config = dict(
    n_layer=9,
    d_model=384,
    n_experts=128,
    experts_per_token=8,
    d_expert=96,
    d_shared_expert=0,
    activation='xielu',
    moe_layers=[1, 3, 5, 7],
    router_score='sigmoid',
    normalize_top_k=True,
    routed_scale=1.0,
    balance_loss=0.00404,
    balance_bias=False,
    n_groups=8,
    groups_per_token=2,
    init_std_router=0.0131,
    lr_router=0.000551,
    vocab_size=16384,
    norm='rmsnorm',
    norm_eps=1e-06,
    tie_embeddings='early',
    optimizer='adamw',
    lr=0.00112,
    beta1=0.9,
    beta2=0.95,
    batch_tokens=32768,
    seq_len=256,
    train_tokens=267300000,
    steps=8158,
    dataset='wikipedia_en',
)
Below are experts of layer 5 (counted from 0) of a mixture-of-experts language model. Rows are named router (the router's row for the expert), down (a neuron's output weights, with its number) and show model dimensions 288-335. Each number is 128 + 32 x the weight over its row's rms, rounded and kept within 0 to 255. Numbers have three digits each.
After each expert's rows: a language model's description of what the expert responds to. This comes from a sample of Wikipedia text that the model never trained on.

# expert 25
router:179060130081136098150150112107209091121168128183111097171121147126159109141117101150109139160156106133130114156170123193149093150110167129065099
down0:122155117159119103095152087096156098185108088125135132170087107108151127162102154097154132108161121132085101128141086148107123144117179102158095
It responds to: Predicate and clause links

# expert 28
router:154090106067122114156094145208156101093231071196169105137156125212133068131160124125128165119151142102115145148111137128135126103088125097090112
down0:113081153122144105124152157098157039123080195077101096171145142118122082147096122172107135121148061162140133120158096117153156078158145143126158
It responds to: Infobox and census structure

# expert 26
router:135091098082110041139142095153118103103121148138147146113139133128134114181147095140122157152097188095146134145088135138126118104083148118139097
down0:053134130060104059135135111113166125141121146183148141129129121164133177161155129098118094088133157150149141092126112095076133120131171110148102
It responds to: Activity and work nouns

# expert 7
router:097137085076122089207105137152160152088173147134093107119115187138070117119166123114093171108158110123134074084109106120139103100120163056086110
down0:153054157095187128130133111155154137091121143130119166139187129117145097103142086086158097099132159064139156116109121078074095127163174096166079
It responds to: Table pipes and word fragments

# expert 5
router:151182140107103084102068094169188152119141114146103189131145112194139112130116119143112122162137121127118087158145120189169165166083132102135108
down0:077143143124117122069140095136119117133188046189170119163120079082093086129110135128148107117195098104186104115122110136176106122125150142086115
It responds to: Month names, table cells

# expert 23
router:140119104086096086154096118141176088074131146164147141144120171174141083156136143118152156141068129122108077069125109120108115138075099126091096
down0:137176080154144144078172157159148124120141124107137041117179158169111135146139152101114140039068169102135152159179165151207124105201124128138140
It responds to: Word-initial capital fragments

# expert 61
router:134140148085107193150096103175089127110135107146151130119102116165129134141117110131053100136127148145100096150075147142159095062125147126131127
down0:144075143132133101120112143155117124091053204123103129133107136154169110156106102111161118180182170103147144186097161118097122091123188086125089
It responds to: Closing quotes and brackets

# expert 17
router:060128087068153118111099119127237099115118189213137125144140073158088122113099152107122126135109111144141131090134114190134113132102171075059162
down0:082106141146099126155081130120173137142114121139146102124098101102134117115088122192115098135094065180115194146129147164150107100117117166125202
It responds to: Clause-ending conjunctions, punctuation

# expert 27
router:118103089056140134132126141087255194091147160146104116145096173170132132121140147152111133109166102105115102136193083182089084150130141148146094
down0:143097138082125137097084246101076122105162151077122115155128146166142101102091092149129064160097149142089080135090127130092117123138153132146132
It responds to: Copula after subject

# expert 62
router:176107068111128086103131107126106118128092151168111114150137159155115153125228112077116134159100168142100161146139138110112128087084167099117152
down0:130094124090136130148160172140128111138114095164097127088175115148096147169096154069076040061113121127106151079142136100158139136155100112198108
It responds to: Past-tense event verbs

# expert 49
router:152150155092061086156140106125104117150131094145091145112128145145052148110152141115118099131105093132123136127097113115156120104114178119104099
down0:129110111094107189108097135152115122132109168141100160137119140182110151115139101185108177175205112137206117121138125107129143115123151148155130
It responds to: Verbs and participle endings

# expert 18
router:120143068093138089107093140125213149142090191149141126134116132153147119112099131143158146092172104093113133213179070242137131145125120135090122
down0:141135099111146140187110172093108166129138193169100114168147147131135198183140152100117162098060136120141149115103126075054137046119099133132106
It responds to: Conjunctions and copulas

# expert 63
router:118164139115102070190197095131110105140126088133124171153103095170096090175153144107140082108095110122130128192099090123085102116116137096081154
down0:140123128130144134195091115101195156104081086087171123113180132094121142096120133142095091150062119113149134126133111128148106155146126107115097
It responds to: Verb and adjective stems

# expert 22
router:122064117097164121108169101116164095088152097129115177158137113132143109155142120100122126139096173126177082121069117112114123087074128121122131
down0:122146103128119164138115167084126143218125165171079128151154142170143163143135099108155106155168150077120116110124133137115083189155125149120119
It responds to: Sentence-ending periods

# expert 16
router:134134108083133106200134114120068096163115108137187137107150115163099147130141118055173119164106162093119111144086116102061096198099166152133126
down21:137128120100144149185146134137103092086127092117136174131158179118150162103133127114171098105126218100125153118126077136154172134130184100085097
It responds to: Title and label words

# expert 14
router:112121124113116066147087124193194207131137097111121158173162116133119124147092120114089133144197127130154152081136131174101116176094172088172132
down0:173176102125103078143121137104112131098090129132107137088178063128137144208049130139086135096120124147151139130185152155149128099069150082100203
It responds to: Foreign name pieces

# expert 39
router:118148136072076122118136114138126074127122093141086129083192099123077132158130175142124113151096139116117087158122097151116127135172098153154114
down0:213132110095162162152099177154108140126169123175122127151100104088090106140089162121099170119178172164062115077162117129135227141152151128117148
It responds to: Mid-word consonant fragments

# expert 13
router:184135096102128123148098166156159142095237147133127157115147141185103101134123177148106082129167107129160171137135100109114071121136090091113118
down0:147106044157143104209087119171140096056132148050129164107175087120104141154118134125107077166159184117097109097170126133080210093175070125183115
It responds to: Sports table cells

# expert 34
router:109203126089092129165118098056128149121128134155137094090148174184104144140136133157099089124074147107078126110108105073145073157109152103182110
down0:124108118092100171158094110119083132102112185117104132120142145090110124164110106171148137122136118199134090085128097099151156038124112123115202
It responds to: Noun-forming suffixes